{"n_layer": 14, "d_model": 384, "n_experts": 8, "experts_per_token": 2, "d_expert": 160, "d_shared_expert": 320, "activation": "tanh_gelu", "moe_layers": [0, 1, 2, 3, 4, 5, 6, 7, 8, 9, 10, 11, 12, 13], "router_score": "softmax", "normalize_top_k": true, "routed_scale": 1.5, "balance_loss": 0.00509, "balance_bias": false, "router_cosine_scale": 14.0, "init_std_router": 0.00736, "lr_router": 0.000371, "vocab_size": 16384, "norm": "rmsnorm", "norm_eps": 1e-05, "tie_embeddings": true, "optimizer": "muon_variant", "lr": 0.0102, "grad_clip": 1.0, "batch_tokens": 32768, "seq_len": 512, "train_tokens": 372800000, "steps": 11377, "dataset": "wikipedia_en"}
Below are experts of layer 6 (counted from 0) of a mixture-of-experts language model. Rows are named router (the router's row for the expert), up (a neuron's input weights, with its number) and show model dimensions 64-127. Each number is 200 + 20 x the weight over its row's rms, rounded and kept within 0 to 999.
Before each expert's rows: "gets" lists some tokens that make up at least twice as much of what it gets as of all text. This comes from a sample of Wikipedia text that the model never trained on. Tokens count by the router's weight.

# expert 2
gets: " the", " a", ".", " The", " an", " his"
router,224,166,223,213,167,186,202,197,169,199,164,208,255,192,222,201,197,177,205,229,192,204,163,177,182,193,149,223,193,197,193,237,200,227,208,189,221,216,199,233,176,208,182,179,217,209,195,203,246,194,180,205,200,177,215,197,247,193,162,186,214,219,229,197
up0,236,189,200,220,231,166,186,226,199,213,169,176,246,203,211,225,221,196,153,174,235,214,202,187,192,178,210,215,172,179,241,178,174,184,188,205,203,232,203,222,213,220,231,230,208,213,184,196,188,212,216,199,181,208,216,186,211,193,194,185,226,240,221,163
up1,211,213,171,194,194,189,205,186,177,191,197,211,196,243,198,191,221,211,227,191,209,229,193,194,176,210,202,204,225,176,253,226,202,200,199,153,193,189,201,174,202,191,196,179,207,182,165,191,204,187,166,183,228,198,233,229,195,185,194,201,224,204,184,166
up2,193,220,179,214,179,188,221,168,205,166,209,207,178,198,214,185,210,183,204,209,183,188,200,204,182,232,194,214,186,240,230,239,189,236,231,213,192,185,167,212,205,177,206,189,186,203,202,194,217,198,207,229,215,175,205,192,205,179,220,182,209,190,213,178
up3,201,169,192,197,178,157,239,206,170,196,204,205,214,219,203,201,218,192,221,201,197,208,169,212,180,193,210,191,209,135,247,188,190,241,240,217,188,160,207,227,190,215,213,200,193,209,212,212,229,166,188,187,198,218,171,233,217,196,189,213,193,170,170,180
up4,178,157,218,226,217,211,205,180,215,210,195,191,228,202,200,192,230,166,196,195,218,164,204,217,161,200,183,176,215,206,186,193,192,190,189,221,230,203,211,227,217,216,205,186,192,183,180,188,205,166,178,204,213,206,186,188,213,207,207,211,208,205,203,197
up5,220,179,206,221,196,186,200,198,201,211,228,217,222,194,208,194,191,191,211,201,219,238,207,180,175,224,202,189,177,202,239,168,219,206,231,216,194,201,183,190,264,201,202,216,195,195,208,186,214,214,204,182,203,214,179,193,183,200,202,249,223,177,191,187
up6,221,182,202,219,211,215,188,218,169,196,187,190,201,177,221,160,210,219,191,216,175,235,180,244,229,199,195,203,207,189,235,224,237,213,178,222,206,188,172,206,203,192,203,198,179,196,230,201,216,191,209,214,175,191,218,222,214,224,209,198,178,230,180,205
up7,211,213,230,211,159,195,225,205,152,178,182,211,201,200,191,199,228,220,192,244,217,208,223,172,203,196,166,198,207,181,193,241,231,213,198,172,240,143,185,221,180,223,209,210,233,207,191,180,199,204,206,200,189,208,244,210,217,197,195,215,168,162,224,232
up8,199,193,189,189,183,219,192,186,175,236,214,248,224,165,220,200,203,221,183,221,215,208,204,202,193,183,171,187,229,195,211,179,197,223,173,199,178,192,221,234,199,175,199,227,180,172,230,185,214,224,185,208,176,192,158,208,180,216,211,181,162,232,220,184
up9,202,182,174,218,223,256,193,172,201,185,200,171,209,190,179,208,179,175,211,218,218,179,205,206,167,187,194,187,189,205,200,209,203,203,193,191,171,193,202,179,175,208,196,199,194,197,218,242,238,196,165,251,186,210,228,232,243,176,187,221,240,191,209,187
up10,166,207,191,234,206,225,213,210,201,181,216,179,233,229,195,189,167,190,180,180,213,184,188,148,188,211,178,211,200,192,187,222,216,211,188,164,201,194,203,210,236,199,216,193,221,215,175,203,205,203,197,216,179,207,210,176,226,250,187,205,157,168,189,192
up11,195,223,190,213,177,165,214,173,177,200,184,187,191,175,225,186,221,232,186,167,229,267,233,171,204,226,203,174,231,205,192,169,181,229,192,190,182,208,202,191,164,219,175,236,188,199,197,179,225,194,194,227,180,206,180,202,203,217,208,222,184,207,183,204
up12,177,196,232,189,215,204,209,208,185,210,216,211,220,171,187,211,210,180,176,227,205,200,183,173,198,213,202,182,170,192,176,176,215,219,230,218,193,187,175,197,190,197,198,208,233,193,186,188,214,200,217,192,217,177,224,203,255,180,176,182,224,210,203,166
up13,191,193,243,184,173,202,206,179,211,212,192,210,211,234,183,206,180,217,211,232,185,193,218,204,210,187,224,182,191,208,208,212,219,190,244,208,221,168,192,200,237,191,214,172,202,191,190,247,232,200,176,232,192,169,198,183,178,203,222,189,210,179,172,184
up14,219,212,191,187,189,178,222,204,181,201,192,227,201,209,190,195,175,186,188,178,212,232,227,141,231,225,208,188,214,168,204,210,172,182,217,188,169,244,187,159,149,206,194,193,198,194,206,236,177,180,212,181,198,173,244,215,141,234,171,189,186,210,183,173
up15,159,196,197,218,201,211,186,236,211,221,205,187,165,217,195,212,194,203,201,216,243,236,217,230,146,214,170,222,218,182,226,208,167,186,225,170,204,234,199,205,200,222,208,218,205,191,194,198,210,213,171,230,185,179,230,186,225,178,188,220,207,215,202,186
up16,169,200,249,197,200,222,223,207,189,160,165,192,218,194,224,184,197,213,223,232,199,189,189,235,214,177,178,176,212,192,187,215,213,193,214,176,210,176,186,165,185,204,187,172,206,161,168,174,208,198,207,230,229,194,217,204,211,178,212,209,222,197,187,217
up17,197,180,227,198,212,200,172,217,198,214,208,233,150,187,166,187,159,201,184,177,205,203,193,225,206,210,193,172,165,221,198,222,148,186,179,208,222,208,196,213,192,174,207,195,176,193,211,185,190,185,211,222,198,180,202,220,188,225,234,186,177,202,191,226
up18,246,187,253,198,210,131,176,197,174,233,187,185,188,198,167,233,163,184,175,213,155,188,175,211,197,209,189,210,218,200,221,211,231,195,218,165,173,195,204,197,200,209,216,200,226,228,228,180,221,169,211,202,182,198,201,181,212,193,202,140,224,196,171,192
up19,214,172,188,204,204,181,189,218,218,187,184,150,190,201,212,239,189,207,180,202,188,166,174,189,197,193,165,205,201,192,171,213,205,245,164,191,222,194,218,205,205,181,219,203,208,208,221,202,205,181,202,196,149,199,218,174,222,219,176,259,266,213,202,184
up20,200,165,184,191,184,219,217,183,249,177,238,194,185,184,185,194,236,173,176,198,165,191,183,191,184,173,173,229,186,173,191,228,203,216,208,210,191,190,192,184,178,221,188,210,213,171,208,177,217,206,181,164,208,207,232,174,213,200,215,193,221,191,182,198
up21,218,174,170,184,190,219,156,199,237,198,222,192,153,182,204,208,189,210,201,213,176,180,175,177,180,172,192,165,194,193,203,215,159,184,247,212,184,199,178,228,166,176,207,191,215,198,209,199,180,197,188,227,204,191,210,173,241,216,213,186,201,217,242,210
up22,188,196,219,195,224,194,171,231,190,174,181,208,203,211,197,224,165,222,209,236,166,234,206,223,183,188,187,202,166,178,188,209,198,211,213,204,185,203,219,235,230,218,219,236,197,203,220,183,225,186,194,184,199,203,198,171,192,178,200,225,185,193,203,211
up23,174,173,152,165,198,193,224,220,207,208,191,187,241,195,175,202,158,181,176,188,190,190,188,187,204,192,233,199,192,201,198,219,247,210,208,207,199,182,224,178,227,157,208,190,216,213,220,226,213,200,179,186,196,181,233,212,213,187,176,183,237,191,207,174
up24,251,199,191,169,190,141,217,180,212,218,230,218,205,195,205,209,209,217,212,207,191,165,192,195,194,191,195,211,214,203,193,178,208,218,222,201,195,199,220,214,202,229,215,194,186,205,227,191,222,211,219,216,201,214,196,225,212,177,207,203,199,194,193,210
up25,188,232,179,213,232,178,188,210,208,203,196,211,213,213,224,236,216,209,191,174,178,168,198,202,192,211,213,209,192,219,173,211,198,199,193,181,173,188,240,179,190,156,243,185,242,181,208,175,221,200,181,229,220,193,186,225,220,240,208,204,188,208,192,224
up26,212,193,218,209,207,212,174,218,186,219,153,223,194,231,220,211,193,187,193,226,166,202,172,196,164,220,204,222,214,213,186,224,191,184,201,203,214,206,209,200,183,205,194,206,208,203,191,225,193,211,180,204,175,213,235,180,214,233,185,163,186,182,208,213
up27,167,148,152,203,245,196,215,207,188,202,201,191,218,200,191,201,205,235,204,181,201,227,206,232,220,199,193,254,206,211,185,176,201,190,187,192,202,194,185,216,220,186,214,184,156,163,212,216,190,192,203,194,196,195,199,213,177,232,190,190,210,224,191,198
up28,197,174,186,184,196,184,204,200,174,206,183,179,200,234,198,210,173,187,221,221,175,217,182,236,222,186,199,206,232,209,149,202,229,221,188,201,176,195,239,209,227,208,198,171,211,191,199,225,204,144,204,199,208,190,225,180,202,245,176,196,189,177,184,207
up29,219,185,181,223,189,210,180,197,206,179,201,229,180,226,227,207,193,201,231,193,173,193,195,189,160,184,157,209,214,190,256,202,186,182,193,199,225,170,196,197,186,224,205,192,194,138,232,194,184,194,163,233,181,209,170,205,223,190,183,197,223,210,190,221
up30,198,189,224,201,218,211,170,187,181,179,230,198,241,177,172,164,193,198,186,226,167,235,194,204,174,204,197,180,180,196,164,196,199,196,213,204,211,183,210,190,183,185,214,237,202,215,194,158,190,199,223,191,222,182,190,228,230,252,197,182,168,194,224,185
up31,168,189,200,206,208,187,169,173,186,220,205,228,231,178,244,200,179,170,193,200,188,220,220,184,211,225,204,233,234,190,220,211,198,165,217,185,181,182,214,222,172,193,201,202,229,207,205,213,157,178,177,215,195,190,200,189,208,171,202,204,207,184,217,227
up32,201,204,206,161,227,219,217,199,183,188,211,174,172,180,183,186,191,197,227,242,183,236,205,176,235,209,215,195,179,182,227,165,210,187,211,241,219,160,201,198,189,213,199,188,181,228,188,185,183,163,186,168,208,197,214,192,247,184,203,197,189,173,224,203
up33,204,233,182,219,210,201,196,242,217,210,209,173,234,205,227,173,206,237,199,204,192,209,171,231,222,198,194,192,193,197,205,219,191,199,201,176,187,190,175,201,193,200,178,203,212,181,174,210,207,216,233,191,217,179,223,185,237,244,188,253,204,255,189,221
up34,172,216,204,233,222,203,217,209,170,234,203,184,172,204,184,203,182,179,242,239,168,168,183,230,221,154,192,186,203,219,193,176,178,233,216,223,172,197,227,207,220,205,212,219,224,190,162,179,190,216,164,237,179,200,188,186,192,198,188,225,215,186,190,224
up35,206,195,196,205,198,173,193,189,219,181,178,199,189,240,207,259,199,187,201,218,222,213,174,175,171,201,186,200,201,196,197,218,219,176,205,200,213,162,201,245,211,197,218,203,191,197,181,163,189,172,208,180,228,170,235,192,220,178,146,206,231,202,189,223
up36,168,217,205,146,177,202,191,172,203,191,199,220,189,187,207,224,185,192,163,187,170,225,189,179,222,178,187,231,201,181,199,207,226,193,241,203,182,225,192,195,193,197,209,231,193,213,241,188,214,204,160,234,200,199,172,214,211,185,226,155,195,177,206,186
up37,174,171,184,220,172,177,211,197,202,215,173,228,186,200,213,229,196,194,187,177,209,223,203,224,196,220,168,191,208,192,184,221,175,168,198,208,186,161,209,218,219,181,231,181,195,178,179,169,219,202,195,191,236,203,181,201,189,198,167,229,227,216,229,171
up38,182,171,226,192,209,188,202,204,224,184,163,178,227,153,210,204,174,202,181,227,218,205,196,224,173,176,212,238,201,199,212,249,179,196,208,220,191,194,219,197,172,168,222,208,189,186,187,188,173,197,189,206,172,205,193,201,184,223,184,193,209,226,194,205
up39,203,186,188,191,185,183,201,136,183,184,196,199,198,211,174,202,183,221,207,180,189,194,235,177,185,221,205,176,192,199,194,221,221,149,212,181,213,196,202,200,213,176,163,212,154,223,230,211,223,189,188,222,220,176,207,218,206,185,187,197,202,209,254,205
up40,213,180,196,176,211,224,224,241,202,161,183,229,182,199,194,199,199,211,188,240,185,211,194,216,248,190,206,181,184,198,219,202,201,201,165,213,168,220,201,194,190,211,208,200,206,217,180,170,211,189,223,200,209,205,181,222,209,194,175,199,192,184,177,221
up41,216,213,195,210,194,172,193,195,255,222,193,219,168,194,166,208,212,171,176,216,181,176,235,204,202,213,200,193,198,209,187,209,225,184,180,206,216,204,223,229,173,207,198,181,206,193,175,200,211,196,167,201,210,161,203,225,180,217,202,200,198,210,209,159
up42,207,188,183,193,188,209,189,245,240,244,169,223,194,204,183,182,228,184,185,201,220,227,168,182,207,175,216,190,208,155,225,233,179,203,219,211,215,212,215,183,201,201,215,186,200,190,163,219,193,200,199,225,200,226,189,179,201,174,193,200,209,197,180,213
up43,181,226,213,208,188,190,179,202,176,214,183,184,186,192,197,222,178,239,177,207,191,183,192,176,226,203,200,193,214,176,205,173,182,190,246,215,211,171,203,209,168,199,206,227,165,184,192,212,206,192,186,180,193,188,185,152,222,195,197,198,223,227,221,195
up44,230,180,190,206,193,188,213,221,194,209,193,177,221,176,209,170,168,197,174,234,219,225,228,165,196,214,172,188,195,182,208,195,192,195,199,204,198,169,217,196,213,210,202,220,199,198,172,173,218,229,170,211,235,188,219,177,166,173,160,216,209,178,199,217
up45,230,207,192,185,179,196,215,209,211,192,160,180,199,194,178,192,220,190,184,187,170,203,175,225,183,254,207,239,185,190,209,220,219,188,229,163,198,198,204,252,218,200,253,186,235,219,210,173,202,244,201,239,197,181,230,212,198,185,186,168,238,219,239,208
up46,229,203,195,146,214,186,196,171,191,168,216,177,194,169,204,177,204,155,224,174,197,202,198,248,246,191,197,190,195,232,237,230,196,188,206,179,205,194,179,243,166,215,234,232,184,208,219,199,198,208,233,209,220,227,228,228,173,218,195,208,237,186,199,189
up47,195,241,226,204,207,181,257,189,207,197,214,178,151,190,199,184,197,184,179,209,209,180,188,196,200,202,209,189,201,185,179,246,213,184,219,206,170,203,214,181,192,212,227,246,211,188,216,199,250,217,188,187,188,210,232,229,212,195,197,177,199,187,177,206
up48,227,185,179,214,208,163,204,187,224,196,155,218,219,195,212,202,235,194,189,189,201,179,217,181,166,178,191,209,145,196,168,233,205,213,191,181,152,208,180,177,195,234,174,205,202,220,178,201,212,178,241,224,209,186,164,206,191,196,209,220,196,174,226,193
up49,185,187,200,164,211,200,177,191,234,190,196,207,180,198,177,212,187,203,183,191,188,232,211,219,168,173,183,157,222,221,235,226,213,204,224,197,174,205,215,198,192,213,214,199,218,164,177,193,208,192,212,224,202,222,221,221,199,182,175,214,229,162,206,191
up50,168,187,211,215,224,225,186,216,189,181,206,235,208,225,173,231,195,187,201,211,210,182,216,225,197,165,241,202,212,208,185,194,176,202,193,221,231,220,184,195,204,191,209,196,190,212,215,186,200,190,205,222,213,201,188,239,222,230,169,234,190,211,163,224
up51,227,231,180,204,167,166,205,165,232,211,196,205,199,221,214,203,203,178,186,162,191,216,209,184,198,234,191,221,206,217,212,206,204,197,213,178,187,198,172,209,185,193,203,189,229,218,190,178,185,211,202,180,205,248,187,187,224,239,204,195,172,204,206,199
up52,200,220,198,201,205,222,205,188,172,214,183,181,197,200,188,199,200,198,157,211,196,201,193,208,166,222,196,172,177,161,233,191,192,150,215,198,199,210,212,193,204,243,188,217,215,179,181,149,181,207,189,201,207,188,193,210,232,241,181,171,207,225,171,163
up53,211,173,179,195,191,198,219,180,230,224,222,204,201,180,220,229,192,165,174,199,229,205,194,210,190,216,202,193,199,162,190,179,161,159,201,226,209,178,160,202,196,184,200,179,204,188,236,183,202,214,218,223,191,192,197,202,211,228,211,207,187,173,232,234
up54,218,210,199,168,231,194,220,205,172,197,186,193,202,208,215,187,201,182,213,198,210,165,192,218,192,189,216,184,190,221,188,219,218,177,185,161,213,215,205,206,182,177,179,217,224,189,191,181,233,185,180,233,178,204,183,212,188,200,190,177,240,206,214,183
up55,187,229,224,203,187,195,210,167,191,163,200,190,171,218,169,167,228,189,176,208,171,225,189,202,217,236,158,176,193,241,256,214,186,173,189,201,174,225,200,205,215,202,176,238,196,191,213,170,218,256,191,192,215,200,200,209,177,171,225,241,204,168,198,198
up56,177,198,227,226,195,192,216,189,208,177,187,228,226,200,209,184,208,186,207,222,244,238,210,237,204,204,197,216,200,169,201,239,203,208,188,210,204,197,215,163,195,177,250,160,215,218,211,191,228,188,179,180,206,163,219,211,195,187,192,218,237,222,223,166
up57,231,183,210,206,188,198,210,212,196,215,201,184,221,190,206,191,217,191,211,175,203,179,200,209,236,233,229,205,158,204,196,209,219,201,184,221,212,199,178,246,208,164,233,194,216,198,220,229,205,229,171,192,204,214,185,161,218,185,171,197,230,229,214,238
up58,168,220,211,237,180,205,181,154,195,208,177,181,190,235,214,177,189,239,131,182,164,171,218,179,217,176,192,218,214,208,209,230,220,192,192,172,208,231,172,225,236,180,200,236,173,235,191,203,197,216,205,197,228,204,190,207,218,224,202,205,222,178,244,218
up59,213,199,195,173,164,178,176,256,202,187,197,199,203,184,206,206,187,175,166,220,197,214,208,222,215,217,212,189,195,215,251,218,217,167,171,215,203,222,213,177,169,176,214,201,215,214,225,211,196,194,211,186,209,217,162,172,186,199,187,210,178,182,202,201
up60,217,195,192,156,194,179,194,194,206,179,196,205,220,173,216,213,213,228,229,192,174,203,205,214,198,183,187,212,160,207,197,204,211,205,178,242,196,223,168,197,158,152,197,213,213,207,197,155,211,232,182,207,211,160,196,193,207,181,183,166,203,183,161,225
up61,210,236,194,184,160,166,237,207,212,178,175,206,185,165,217,195,181,214,158,198,247,208,213,201,206,208,210,215,180,201,187,231,208,202,183,207,205,224,206,181,184,196,177,194,198,177,185,205,193,168,202,165,191,199,187,196,217,193,222,213,188,217,182,198
up62,221,183,191,209,204,188,193,211,186,189,171,207,212,200,183,200,180,225,185,237,189,181,212,178,205,177,220,223,179,193,225,204,231,223,202,194,215,184,209,178,191,181,177,203,215,185,176,171,210,189,184,233,186,188,147,190,214,233,177,235,159,168,165,214
up63,227,173,160,231,227,164,199,202,205,197,208,208,221,206,174,158,209,187,173,241,173,161,222,235,193,230,219,201,196,185,182,227,172,188,218,237,218,207,196,186,202,225,191,208,176,186,176,177,183,170,184,194,178,206,179,234,192,228,198,198,215,221,174,196
up64,219,171,207,191,207,181,194,221,221,206,213,180,221,225,217,208,153,177,150,208,207,199,178,177,184,181,180,205,222,202,185,226,208,198,185,218,196,183,194,190,161,180,174,191,190,182,187,169,207,184,186,241,179,223,207,160,236,215,138,225,192,234,212,195
up65,172,191,186,222,188,162,200,210,235,182,177,186,185,200,213,238,188,226,199,203,199,214,205,187,234,199,184,201,203,213,195,222,201,166,184,205,207,213,207,230,182,206,206,210,199,214,238,210,193,203,201,202,238,205,186,201,215,198,174,212,194,206,231,211
up66,177,191,205,242,210,193,194,206,222,178,200,192,214,207,221,184,181,230,201,224,176,199,208,214,167,218,221,216,189,197,179,212,220,225,219,162,196,213,209,216,239,177,182,184,175,183,187,169,234,194,200,197,240,168,194,179,201,213,202,229,237,213,210,187
up67,160,226,212,174,214,192,175,201,191,169,178,176,177,156,222,222,165,194,164,219,193,202,205,219,189,168,214,200,195,206,172,224,225,216,180,212,241,201,196,192,207,190,204,182,211,201,201,197,237,196,193,200,184,193,208,214,189,189,210,210,234,189,214,190
up68,215,184,231,223,219,187,215,204,216,202,209,224,130,166,195,171,237,189,232,217,206,199,176,183,174,213,197,205,163,202,203,229,198,200,174,179,184,184,206,195,186,156,218,187,184,211,226,188,196,230,190,222,175,184,177,187,209,196,179,188,178,231,191,194
up69,221,207,159,178,205,210,214,189,174,198,212,185,199,180,221,168,204,191,184,198,164,234,196,189,251,173,207,212,187,229,189,207,231,219,238,182,190,200,193,166,204,195,194,206,208,167,218,214,213,187,173,195,205,204,216,221,223,208,182,192,214,244,192,223
up70,213,216,269,204,214,147,167,184,182,219,217,221,198,195,221,219,175,165,178,226,157,214,185,226,212,194,184,188,215,190,190,183,186,204,226,222,236,169,231,199,193,184,199,213,185,222,195,231,213,228,207,210,171,182,202,174,177,193,186,195,221,230,175,244
up71,185,232,178,202,216,236,213,193,182,166,234,170,206,206,212,206,193,170,230,194,218,205,212,182,231,187,225,201,185,210,194,195,209,203,195,184,230,191,190,181,190,190,152,178,199,194,243,169,210,204,217,132,188,214,177,211,189,196,194,206,195,201,171,199
up72,203,200,182,202,210,220,223,209,213,143,197,188,201,189,177,178,209,218,173,172,170,214,198,187,222,231,240,208,202,192,237,218,180,198,208,222,164,155,198,174,190,221,221,214,243,200,188,194,189,197,202,213,192,218,185,201,215,175,167,188,199,174,193,196
up73,203,194,226,249,198,172,229,171,200,179,209,204,204,210,182,211,233,186,200,203,204,201,195,206,218,181,201,205,212,212,214,200,223,200,223,165,206,170,211,196,201,247,205,189,190,195,160,175,198,184,154,203,225,204,204,210,219,188,195,200,199,183,173,188
up74,202,220,228,210,230,182,237,232,205,165,203,190,166,224,212,208,206,203,201,217,184,201,185,194,175,188,184,200,215,163,191,206,201,190,174,185,216,181,139,228,209,219,193,206,197,189,184,198,202,195,173,211,187,199,223,182,197,202,166,204,224,212,231,245
up75,221,239,171,203,195,188,191,181,215,187,207,209,214,159,202,240,190,177,183,178,229,192,214,182,206,192,223,174,177,193,187,198,234,201,254,207,201,214,195,207,152,189,220,209,210,244,206,193,191,208,179,179,192,200,205,189,223,193,213,223,199,221,207,211
up76,192,197,173,168,204,196,159,199,207,189,212,212,210,224,206,242,189,163,192,226,190,207,180,204,223,232,176,188,178,175,165,177,213,168,203,190,182,233,209,201,224,187,223,215,156,177,194,231,212,224,232,176,207,190,221,191,206,202,204,212,188,208,193,218
up77,160,191,210,217,180,187,200,214,207,237,228,199,220,209,214,182,220,212,206,194,205,230,195,182,221,183,187,208,213,166,181,202,220,207,174,205,225,227,189,178,178,207,187,196,184,194,181,207,207,212,167,234,184,216,197,183,208,189,189,218,165,206,202,210
up78,209,179,200,217,232,183,193,208,199,178,200,207,213,172,174,181,217,187,206,239,211,227,186,205,212,212,171,210,179,182,207,186,189,195,202,180,203,180,196,171,189,236,213,208,213,205,236,192,222,191,213,217,233,213,208,208,220,172,207,188,207,209,194,260
up79,191,183,223,186,173,197,199,220,204,202,204,189,180,209,229,210,185,193,168,236,203,217,201,199,208,224,228,195,194,189,241,210,194,205,182,205,221,191,169,193,197,182,213,206,213,214,216,216,207,228,208,192,239,228,191,223,251,183,215,193,187,216,177,213
up80,194,213,195,232,176,174,195,210,221,182,167,215,183,213,222,200,172,226,162,218,179,181,221,190,219,185,176,211,213,222,220,205,205,194,185,214,202,182,214,164,186,211,199,170,165,180,198,185,216,203,215,223,209,191,193,206,178,186,176,215,163,144,180,216
up81,199,185,205,158,205,177,195,188,171,187,185,218,242,208,229,222,181,140,215,228,188,211,226,188,176,198,185,199,229,245,182,216,196,202,228,193,183,204,144,179,202,218,247,174,213,181,226,214,199,209,186,191,206,178,194,186,204,216,196,198,233,209,193,226
up82,209,221,194,173,180,198,212,157,214,192,217,201,224,177,199,221,202,208,182,200,178,195,188,227,187,186,203,212,148,179,181,193,221,208,179,220,188,217,171,181,195,225,185,191,216,178,191,177,247,219,211,232,272,197,217,226,222,227,182,234,207,184,169,188
up83,208,151,211,175,202,143,211,188,226,203,219,201,220,219,203,192,197,181,226,226,193,177,225,201,189,249,190,225,156,244,205,194,208,202,196,195,219,195,195,199,178,195,206,213,194,208,231,170,211,194,173,229,225,194,192,168,193,194,184,244,191,195,239,194
up84,177,180,213,207,193,214,203,180,236,215,167,178,214,214,194,237,196,175,202,181,206,143,155,202,200,201,193,212,210,219,221,174,200,215,226,203,235,210,181,193,225,187,172,193,181,195,198,193,212,210,206,210,214,208,217,198,181,208,183,213,192,183,219,181
up85,198,206,151,163,214,208,206,197,192,197,217,172,192,193,211,175,215,181,233,185,185,217,222,233,210,189,209,183,197,205,204,196,172,190,211,192,212,203,203,213,192,197,233,207,239,224,179,179,196,216,213,205,200,207,191,215,184,173,164,191,179,229,208,210
up86,233,217,200,193,197,214,177,191,223,186,204,241,184,200,187,201,185,193,190,176,178,195,183,201,185,194,170,211,176,161,216,196,190,169,207,194,217,211,205,218,194,251,243,172,190,242,218,224,206,175,190,209,234,205,161,230,229,189,192,198,188,187,212,262
up87,209,210,204,209,212,168,249,219,205,216,165,210,193,208,233,168,208,188,156,224,170,223,209,186,172,245,231,200,213,181,205,215,180,180,186,205,253,201,167,181,223,214,211,210,172,211,189,213,232,186,199,211,202,192,183,196,216,185,199,205,215,184,188,184
up88,221,201,231,220,210,195,217,227,182,227,218,206,196,184,226,205,210,200,204,197,192,225,197,185,159,185,201,237,204,187,202,250,209,164,238,207,190,240,198,232,222,211,213,180,211,202,210,205,205,199,188,193,212,217,184,165,223,229,195,178,213,187,157,212
up89,192,166,226,190,155,187,211,207,205,190,185,191,175,207,203,211,218,180,177,221,189,191,213,161,186,213,184,172,202,175,224,182,190,170,248,205,211,172,198,202,178,235,227,192,208,217,232,220,198,170,195,203,217,198,215,166,247,227,218,228,184,182,150,168
up90,209,170,204,220,213,216,245,172,187,192,201,194,210,196,170,163,194,167,213,225,180,191,169,230,211,174,161,186,180,170,178,198,197,198,220,212,213,190,168,193,182,210,222,149,183,190,223,217,208,204,189,210,176,207,200,248,204,218,165,183,222,191,206,217
up91,211,191,159,224,202,208,217,195,213,190,208,199,189,223,213,214,185,183,204,225,193,209,206,199,170,173,192,195,227,224,200,197,221,239,198,195,210,203,210,166,217,170,226,169,187,179,215,162,239,238,218,211,215,202,200,177,223,176,216,202,220,232,176,197
up92,212,225,212,210,167,226,198,174,175,188,190,192,237,151,213,214,204,189,236,185,183,227,205,222,227,186,215,228,187,193,189,214,203,221,200,230,187,191,225,196,174,198,187,240,171,198,215,202,189,198,222,188,193,167,216,236,209,238,183,204,221,164,225,193
up93,238,225,189,199,224,199,218,194,201,168,188,212,188,206,177,206,179,198,189,203,188,242,210,197,184,187,227,176,227,175,222,219,229,181,239,185,231,182,177,188,196,220,214,203,191,193,182,215,204,181,185,208,218,189,188,206,214,207,224,191,186,163,156,211
up94,183,184,196,194,192,214,169,204,177,250,228,199,216,208,220,186,218,208,184,188,189,199,196,220,240,182,188,204,208,181,199,230,187,207,188,204,222,166,193,193,185,179,206,208,205,215,201,184,209,173,188,214,227,229,196,222,191,198,183,167,186,189,170,202
up95,194,205,195,204,214,231,188,172,230,195,176,228,186,213,199,203,210,170,195,182,191,202,160,187,210,192,212,176,159,218,179,194,191,194,220,235,222,206,196,241,203,182,219,192,191,229,164,238,213,200,167,215,203,217,205,213,237,165,178,222,175,209,216,205
up96,226,202,221,195,186,177,212,202,198,207,189,207,198,189,182,190,183,200,165,213,216,205,210,177,187,188,210,234,177,185,164,213,216,227,187,181,250,218,207,171,177,163,187,176,223,201,202,164,174,195,171,231,170,224,202,188,257,210,211,195,173,230,184,228
up97,209,146,179,183,184,164,191,201,188,196,216,182,232,205,220,205,197,204,212,186,173,189,201,220,163,237,180,172,221,195,183,196,179,259,186,172,228,176,186,185,211,214,186,220,167,165,245,190,221,200,226,210,184,184,225,163,208,174,192,188,193,202,189,226
up98,190,223,164,219,156,151,199,212,155,229,223,184,211,196,222,190,201,182,226,202,224,203,168,164,149,208,226,199,212,160,224,194,205,224,192,208,216,185,223,216,206,204,209,167,172,213,205,207,169,225,208,213,174,225,213,151,205,207,201,196,185,224,193,211
up99,192,157,214,210,210,185,237,187,198,180,211,213,182,203,200,196,187,224,203,235,213,215,167,210,201,192,169,208,185,170,187,207,213,197,197,189,173,225,176,186,208,189,189,180,197,181,228,231,194,202,194,204,203,222,189,199,207,183,203,178,246,203,191,220
up100,198,195,178,188,204,195,190,196,221,196,187,220,211,202,189,217,167,191,199,215,215,198,236,205,191,229,144,221,206,187,172,200,189,218,183,186,195,223,186,227,187,218,226,196,222,191,171,182,200,217,184,170,227,220,190,172,217,188,212,209,190,230,219,192
up101,198,215,217,214,232,192,190,208,187,201,234,159,195,189,208,209,192,204,177,193,190,205,201,204,224,232,223,178,179,193,216,212,203,210,236,215,219,221,196,241,183,184,186,164,197,203,203,217,209,195,189,200,176,219,196,209,215,246,197,233,177,172,228,174
up102,199,186,233,192,202,220,184,181,168,204,168,143,182,195,208,200,180,211,151,212,205,201,226,222,201,190,228,199,216,186,204,194,186,170,218,225,221,166,183,233,217,225,206,179,184,188,211,169,185,220,170,178,199,187,205,214,209,195,186,227,218,204,195,184
up103,203,205,196,187,190,194,238,199,200,248,204,224,199,190,203,207,177,193,169,237,201,207,177,189,209,194,197,186,194,186,221,212,159,194,169,188,193,170,222,207,196,200,188,197,223,209,200,175,185,213,171,185,152,195,182,225,194,201,195,198,182,192,210,181
up104,231,211,231,185,214,167,187,184,197,200,184,232,207,207,197,204,204,181,171,205,204,233,180,210,195,235,219,191,186,155,189,223,233,194,187,207,172,234,219,185,224,198,233,229,224,199,207,167,206,153,188,178,244,165,189,184,204,153,218,176,210,197,205,228
up105,209,219,209,210,188,168,217,201,219,222,200,195,202,200,204,202,219,174,223,227,182,233,215,165,229,207,192,214,196,201,180,216,229,215,174,186,205,201,209,198,189,227,191,172,230,212,191,203,208,198,179,210,200,198,226,197,220,251,193,229,188,216,228,200